Weights of a small mixture-of-experts language model, trained from scratch on English Wikipedia.
Experts: 256 experts in each of 9 layers, 32 GeGLU neurons an expert.
Below are experts of layer 2 (counted from 0) of a mixture-of-experts language model. Rows are named router (the router's row for the expert), gate (a neuron's input weights, with its number), up (a neuron's input weights, with its number), down (a neuron's output weights, with its number) and show model dimensions 0-127. Each number is 128 + 24 x the weight over its row's rms, rounded and kept within 0 to 255.
After each expert's rows: "comes after" lists some tokens at least twice as common just before its tokens as in all text; "gets" lists some tokens that make up at least twice as much of what it gets as of all text. This comes from a sample of Wikipedia text that the model never trained on. Tokens count by the router's weight.

# expert 212
router [121 183 137 128 111  87  96 151 115 138 139 134 153 122 163 171 115 135 114 110 161 127 152 151 151 168 109 163  89 118 118 128 110 147 154 157 118 156 139 112 116 131 144 153 112 179 119 129 123 145 160 161 144 170  68 104 165 114 121 110 153 121 144 157 152 121 122 116 127 121 138 134 134 104 136 166 160 161 138 171 102 159 112 123 141 152 134 135 131 136 140 132 132 127 178 122 148 111 109 171 110 144 123  89 109 106 132 115 129 162 147 150 127 148  89 146 102 191 128 110  90 127 127  87 154  76 133 147]
gate0 [109 127 122 119 157 136  80 141 129 145  96 133 105 100 129 147 168 143 130 120 136 130 117 132 165 111 112 118 150 132 145 138 134 135 151 147 151 127 131 117 117 169 145 154  78 132 154 123 103  75 127 171 132 103  70 122  91 121 158  99 171 137 122 146  99 123 109  71  87 127 133 152 139 113  99 106 157  85 128 173 132 134 156 121 118 154  82 111 138  96 131 120  89 120 142 116 132 118 154 134  82 115 143 123 129 141 135 177 123 111 132 166 135 123 117 175 121 125 129 112 148 132 146 141 176 110  54 120]
up0 [102 156 123 121 170  89 124 129 127 143 109 139  90  87 115 155 152 135 144 104 138  81 135 126 155 137  78 151 135 123 132 139 134 103 125 184 162  98 100 123 162 122 164 135 108 164 152 155  90 120 140 113 137 127 103 146  77 113 162 123 162 162 130 156  94 110 104 136  83 125  77 146 126 150 130 133 185 126 142 135 145 124 104 149 138 128 118 132 127  99 142 151 117 149 153 118 118 126 134 105 121 111 154 145 130 162 130 149 127 158 152 108 107 133 112 152 148 163 120 111 133 132 149 123 194 160  67 147]
down0 [148 139 136  87 140 115 136 115 132 144 128 102  88 139 118 172 139 124 143  91 114  81 146 104 126 115 101 137 130 132 169 126 142 117  93 133 148 142 109 124 150 182 133 141  99 111 118 146 104 117 136 163 107 148 158 159 132 151 105 134  97 148 127 112 116 135 105 161  89 191 147 159 152 141 105 170 145 144 142 165 167 170 128 166 119 115 116 104  99  89  83 124 122 113 162 154 112 129 134 120 107 139 154 146 129 122 143 154  92  87 118 119 123 121 171 147 103 154 102 126 170 154 163 117 157 101 103  99]
comes after: "to ", "was ", "he ", "He ", "and ", "is "
gets: "be ", "$", "was ", "for ", "have ", "been "

# expert 227
router [134 171 142  98 100 120  99 159 139 134 141 109 151 128 137 156  80 146  99 116 136 127 147 140 146 151 107 138 113 133 133 172 139 164 148 157 114 123 142 121 122 115 116 149 140 186  83 110 122 131 124 149 118 145 100  91 135 136 122 103 154  91  87 131 119 131 132  99  85  77 131 140 121 150 115 188 117 168  90 158 107 190 123 106 129 125 167 146 147 132 145 107 132 121 165 164 151 122 112 142 117 148 135 163 130  87 143 127 131 124 172 147 156 108 117 128  94 180 118  91  92 130 137 103 128 147 119 141]
gate0 [ 96 130  99 145 149 150 147 150  78 120 145 117 111 157  98 130 106 131  61 132 114 122 123 123  89 138 108 142 106 146 130 116 164 137 142 111 128 119 131 113 122 144 112 123 158 131  97  81 144 108 119 132 132 135 126 101 110 176 135 130  94 105 138 119 116 123 119 132 149 123 145 119 171 105 159 159 107 192 109 126 133 100 166  92 123 144 151  83 120 156  99 140 106 122 107 122 132  92 112 215 126  73 158 143 141 162 128 128 153 164 148 131 105 132 137 106 123 126 135 122 131 121  92  83 148 106  89 141]
up0 [133 105 108 122 118 116 110 186 121 101 129 140  95 147 138 135 132  93 145 127 119 108 138  99 144 127 109 122 111 139 115 129 253 143 115 144 126 119 107 155  90  97 122 128 120 105 116 136 144  83 149 125 118 154 108 123  77 160 118 118 139 122 147 127 129 142 121 168 135 120 136 133 172 118 136  87 158 173 122 133 135 120 152  86 110 154 173 101 156 164 130 147 121 152  81 135 127 119  91 131 118 127 109 158 125 164 153  99 118  82 124 119 132 114 130 141 136 142 132 112 121 115 126 157 125 103 157 168]
down0 [ 99 167 123 139 142 183 150 129 112 162  82 113 132 113 145 163 132 149 186 130 131 124 139 157 143 124 109 151 114 100 149  91  86 112 180 135 123 115 113 119 133 154 120  89 114 141 118 140 111 187 129 115 173 103 151 130 153 108 152 138 144 148  93 148 127 133 121 119 100 140 130 159 106 150 173 121 120 119 121  99 174 140 110 146 156 150 132 150 128 108 151 122 171 143 125 110 162 146 163 116 138 149 117  97 128 123  83 130 111 158 153 117 183 159 139 124  98 135 140 117 114 158 110 127  86 174 109 112]
comes after: "was ", "he ", "He ", "and ", "is ", "It "
gets: "was ", "is ", "were ", "are ", "been ", "had "

# expert 22
router [137 186 117  60 116  96 110 147 135 123 159 123 139 136 121 157  80 125 135 114 108 104 147 136 136 166 121 123 110 104 116 159 126 178 142 136 118 138 128 111  87 121 162 144 157 163 117 111 159 141 112 152 125 141  82 100 158 130  96 126 156 117 124 101 154 147  93 117 121 155 153 134 138 130 107 159  88 150  95 157 143 142  79 111 160 116 141 161 169 162 116 145 122 121 117 175 144 167  81 153 138 126 178 138 149 144 141 129 126 100 143 135 147 128 114 130 122 177 133 157  90 110 133 105 138 125 134 104]
gate13 [ 89 136  76 148 118 169  98 113 100  95 138  91 110 154 112 161 152  99 158 135  91 135 134 115 149 131 116 151 106 114 152 127 179 137 134 139 105 138 120 147 107 112 106 119 132 117 102  94 102 121 117 110 146 140  82 136 139 157 165 143 145 127 159 140 119 152 100 111 165 135 115 143 160 173  99 166 144 190 118 147 178  85 123  95 121 137 124 124 133 151 111 109  83 156 121 152 130 158 125 134 128 122 142 133  96 150 131 165 140 107 149 169 114 137 137 109 116 137 151 103 157  73 136  95 117  90 122 138]
up13 [122 107 111 131 135 147 156 137  85 109 164  56 149 129 128 169 161 151 110 145 128 127 135 123 145 116 149 119 125 117 113 137 133  97 145 130 103 134 141 130 130 146  86 133 147 109 137  84  88 129 110 143 118 144 132 119 122 107 198 162 149 125 147  65  93 156 119 101 115 111 129 124  76 125 135 143 139 153 130 127  83 160  77 111 106 164 156 137 127 135 146 115 124 101 137 142 168 114  48 124 139  92  92 165 114 160 110 124 127 128 144 121 127  96 149 133 101 103 129 145 129 143 126 144 143 139 105 146]
down13 [127 153 148 130 145 104 113 117 140  91 113 145 120  97 114 140 124 129 133 138 139 122 151 135 119  99 111 139 132 110 119 111 125 213 107 149 128 112 116 137 142 132 138 137 130 137 118 189 157 111  92  97 166 120 115 124 145 132  81  87 135 154 139 141 159  90 135 161 125 120 134 129 150 160 111 113  85  96 167 133 136  79 166 143  99 115 114 125 121 120 130 118 105 163 145 169 107 187 209 123 125 176 101  96 131 134 110 133 173 111 132 120 133 117 146 116 161 136 149 115 143 113 103 126 114 107 160 128]
comes after: ". ", ", ", "which ", "It ", "that ", "it "
gets: "was ", "is ", "he ", "He ", "were ", "it "

# expert 155
router [110 132 121 129  94 110 118 149 129 154 139 135  97  97 170 135  90 155 145 138 116 148 142 144 127 151 138 105 139 116 121 122 178 157 143 123  77 145 170 134  75 108 138 210 117 131  94 112 127  95 106 139 147 206 132 117 106 157  88 102 129 116 133 121 129 134 138 116  91 155 137 156 113 130 108 163 112 143 132 136 102 144  80 127 118 109 152 144 141 148 183 156 156  92 157 171 148 148 108 126 104 126 152 101 115 128 118 133 133 135 108 133 143 100 110 156 105 127 113 116 117 128 170  91 118 134 133 123]
gate0 [145 128 155 111 131 144 121 155 154 151  96 123 122 145 169 113 115 108  84 116 122 103 141 129 151 149 106 147 114 176  97 137 170 152 139 112  72 129 139 133 161  72 151 166 134  95 149 136 150  87 172 131 101 125 142  99 111 100 174 122 133 117 124 104 139 138 106 128 127  91 134 140 172 112 127 160 155 126 117 138 121 119 113 121 161  83 109 141 150 139 135 179 130 123  84 124 100  84 149 111 129 116 106 131 117 137 115  98 182 111 127 120 124 113 104 161 149 160 130 102 122 123  79 141 143 121  73 120]
up0 [179 112 150 131 152 106 107 131 151 148 115 117 105 154 152 109 120  74 124 110  96 142 150 168 102 121  77 172 122 140 118 119 133 129  94  86 136 130 151 120 149  94 130 159 150 126 164 131 156  95 138 122 120 133 141  83 108 112 155 111 126 111 133 115 106 149 140 134 106  96 144 157 116  90  98 152 135 162 113 132 134 112 158 147 127  76 119 114 137  94 177 173 127 125 119  96 126  85 152 101 131 137 107 143  91 105 161 138 121  70 114 138 133 108 113 170 136  98 103 126 118 175 134 164 107 107 138 117]
down0 [123 132 128 118 122 204 158 102 122 138 198 160 168 138 126 125 111 123 139 130 179 111 120 137 152  94 126 149  96 175 133 123 158 117 129 120 158 138 109  92 178 108 132 124 143 163 137 136 134 123 131 102 124 108 144 121  98 121 129 143  83 164 122 144 130 158 105 132 123 114 146 125 143  85 164 147 154 106  72 117 126 100 110 114 170 123 134 135  74 126 126 139  95 129 194 103 135 133 130 103 102 140 113 136 140  89 124 142  95 131 116 120 132 137 107  98 126 149  94  84 158 121 120 138 149 109 150 128]
comes after: "| ", ": ", "- ", ", ", "of ", "("
gets: "E", "A", "N", "In", "F", "D"

# expert 131
router [143 162 168 105  92 124 135 129 155 131 133 122 156 111 160 133  71 175 124 117 101 131 155 133 167 165 120 141 103 103 116 158 100 158 165 132  92 121 153  97 102 105 112 156 145 171  91 107 125 151 141 134 154 136  86  98 125 140 118 112 147 128 111 160 154 113 132 131 104 116 124 124  79 154 145 141  97 154 139 147 133 164 101  96 143 130 151 121 150 179 157 135 142 118 158 135 128 138 123 126 114 165 152 104 129 105 131 105 120 139 136  96 124 126  92 138 130 178 127  82  62 134 135 104 116 153 163 146]
gate0 [119 104 144 132 131 148 117 163 118 170 179 118 126 104 137  89 118 121 119 137 140 164 120 117 106 123 134 115 105 152 165 136 112  91 148 131 109 141 122  81 127  98  93 132  90 132  88 165 173 153 137 119 202 106  61 103 135 125 128 151 123 121 134 136 131 119 173 118 117 121 114 135 107  80 129 129 173 137 129 165  93 101 147 116 106 153 138 144 115 112 145  92 136  99  98 144 176 120 102 168 115 132 150 136 168 134 112 133  77  93 129 114 134 117 103 151 117 139 129 124 136 110 125 130 177 115 136 111]
up0 [146 151 113 131 157 100 114  93  98 111 110 160 122 144 103 153 128 108 115 139 102  73 105 142 181 104 105 145 159 109  96 115 161 143 139 137 143 133 152 197 163 122 163 137 158 120 131 112  89 130 123 130 100 185 128 146 161  89 136  93 144 136 149 126 119 147  79 119 156 150 151 138 101 128 135 106 137 126 157 107 166 127  98 137 137 121 122 127 118  93 122 150 137 185 132 123  98 139 119  98 125 135 115 104  89 103 111  97 175 143 116 152 131 160 112  96 105 129 123 161 138 144 118  96  89 140 116 106]
down0 [174 120 160 169 148 116 125 129 105 134  53 133 110 105  96  97 147 123 121  97  99 143 146 134 168 150 145 129 139 103 134 113 152 121 166 152 127 161 152 127 128 128 127 185 153 124 108 131 137 113 155 116 114  86 170 118 118 117 154 169 121 117 136 150 146 119 159 125  94 155 125 158 137 118  93 104 135 141 153 129 121 194 106 131 132 106 174 139 136 138 148 126 102 111 117 146 126 143  89 153 160 145 152 123 138 143 105 160 144 140 146 118 157 104  82 146 131 150  85 180 159 112 120 138 138 147  95 150]
comes after: "was ", "he ", "and ", ", ", "He ", "were "
gets: "was ", "not ", "had ", "but ", "made ", "were "

# expert 174
router [102 186 120  95  98 121 114 137 143 128 151 119 134 153 147 159  96 135 107 148  99 176 148 138 153 179 134 131 119 108 147 143  96 155 148 117 114 113 120 102  99  84 139 146 137 143  94  97 174 166 115 161 149 179  71 106 100 135 114  85 167  95 140 157 146 123  99 117 109 141 127 144 121 155 115 148 137 142 124 146 120 147 113 123 169 112 164 147 125 174 157 122 125 134 122 157 161 123  87 172 109 130 134 107 140 109  84 113 122 126 119 118 150 123  97 133 116 171 148 124  89 134 133 110 142 115 108 139]
gate0 [153 126 123  89 126  97 109 130 132 122 151 115 128 140 108 171 145 144  93 143 128 133 143 159 114 105  96 145 156 130 140 155 101  94 131 161 128 172 107 154 112 114 125 146 100 111 116 158 128 144 154 143 164 142 109 156  99  77  99 154 108 157 130 111 121 101 149 127 151 147 169 160 129 118 129 104 143 186 152 126 125 153 162  95  88 145 151  94 118 133 125 135  98 125 106 103  64 137 166  80 103 108 132  99 121 100 172 145 101 119 154 116 125 128  87 146 100 137 115 149 132 139 149 134 102 161 172 117]
up0 [143 135 100 142 102  76 167 107 155 133 151 116 111 122 125 155 106 180 139 137  98 162 154 118  93 124 130 132 122 126 160 145  93  79 162 133 136 107 101 167 133 101 113 117 146 120 140 124 105 118 145 137 120 140 110 192  98 110 158 112 115 125 148  98 118 112 122  97 119 127 128 116 149 128 118 103 120 157 138 139 149 125 169 126  84 142 152  70 114 122 129 170 139 157 134 100 103 146 148 136  92 106 128 160 132 134 128 122  91 129 169  66 135 139 105  94 148 110  97 118 134  80 106 157 124 173 155 137]
down0 [126 123 152 142  90 133 126 155 126 136 117 152 133 128 138 133 141  92 152 162 122 124 140 139  90 149 139 160 129 122 148 146 113 100 135 173 160 151 133 148  99 125 126 210 141 131  93 128 115  99 144 147  75 143 136 133  98 137 129 118 128 111 160 134 153 157 126 127 128 161 178 128 127 195 119 155 123 129 131 151 119 183  97  99 111 149 188 119 148 108 113 138 114 123 122  74 132 115 103 133  97 125 141 113 138 111 137 155 104 117  89 119 134 124  49 106 153 130 113 125 129 137 119 162  99 109 104 153]
comes after: ", ", "to ", "and ", "he ", "He ", "which "
gets: "was ", "as ", "he ", "it ", "has ", "had "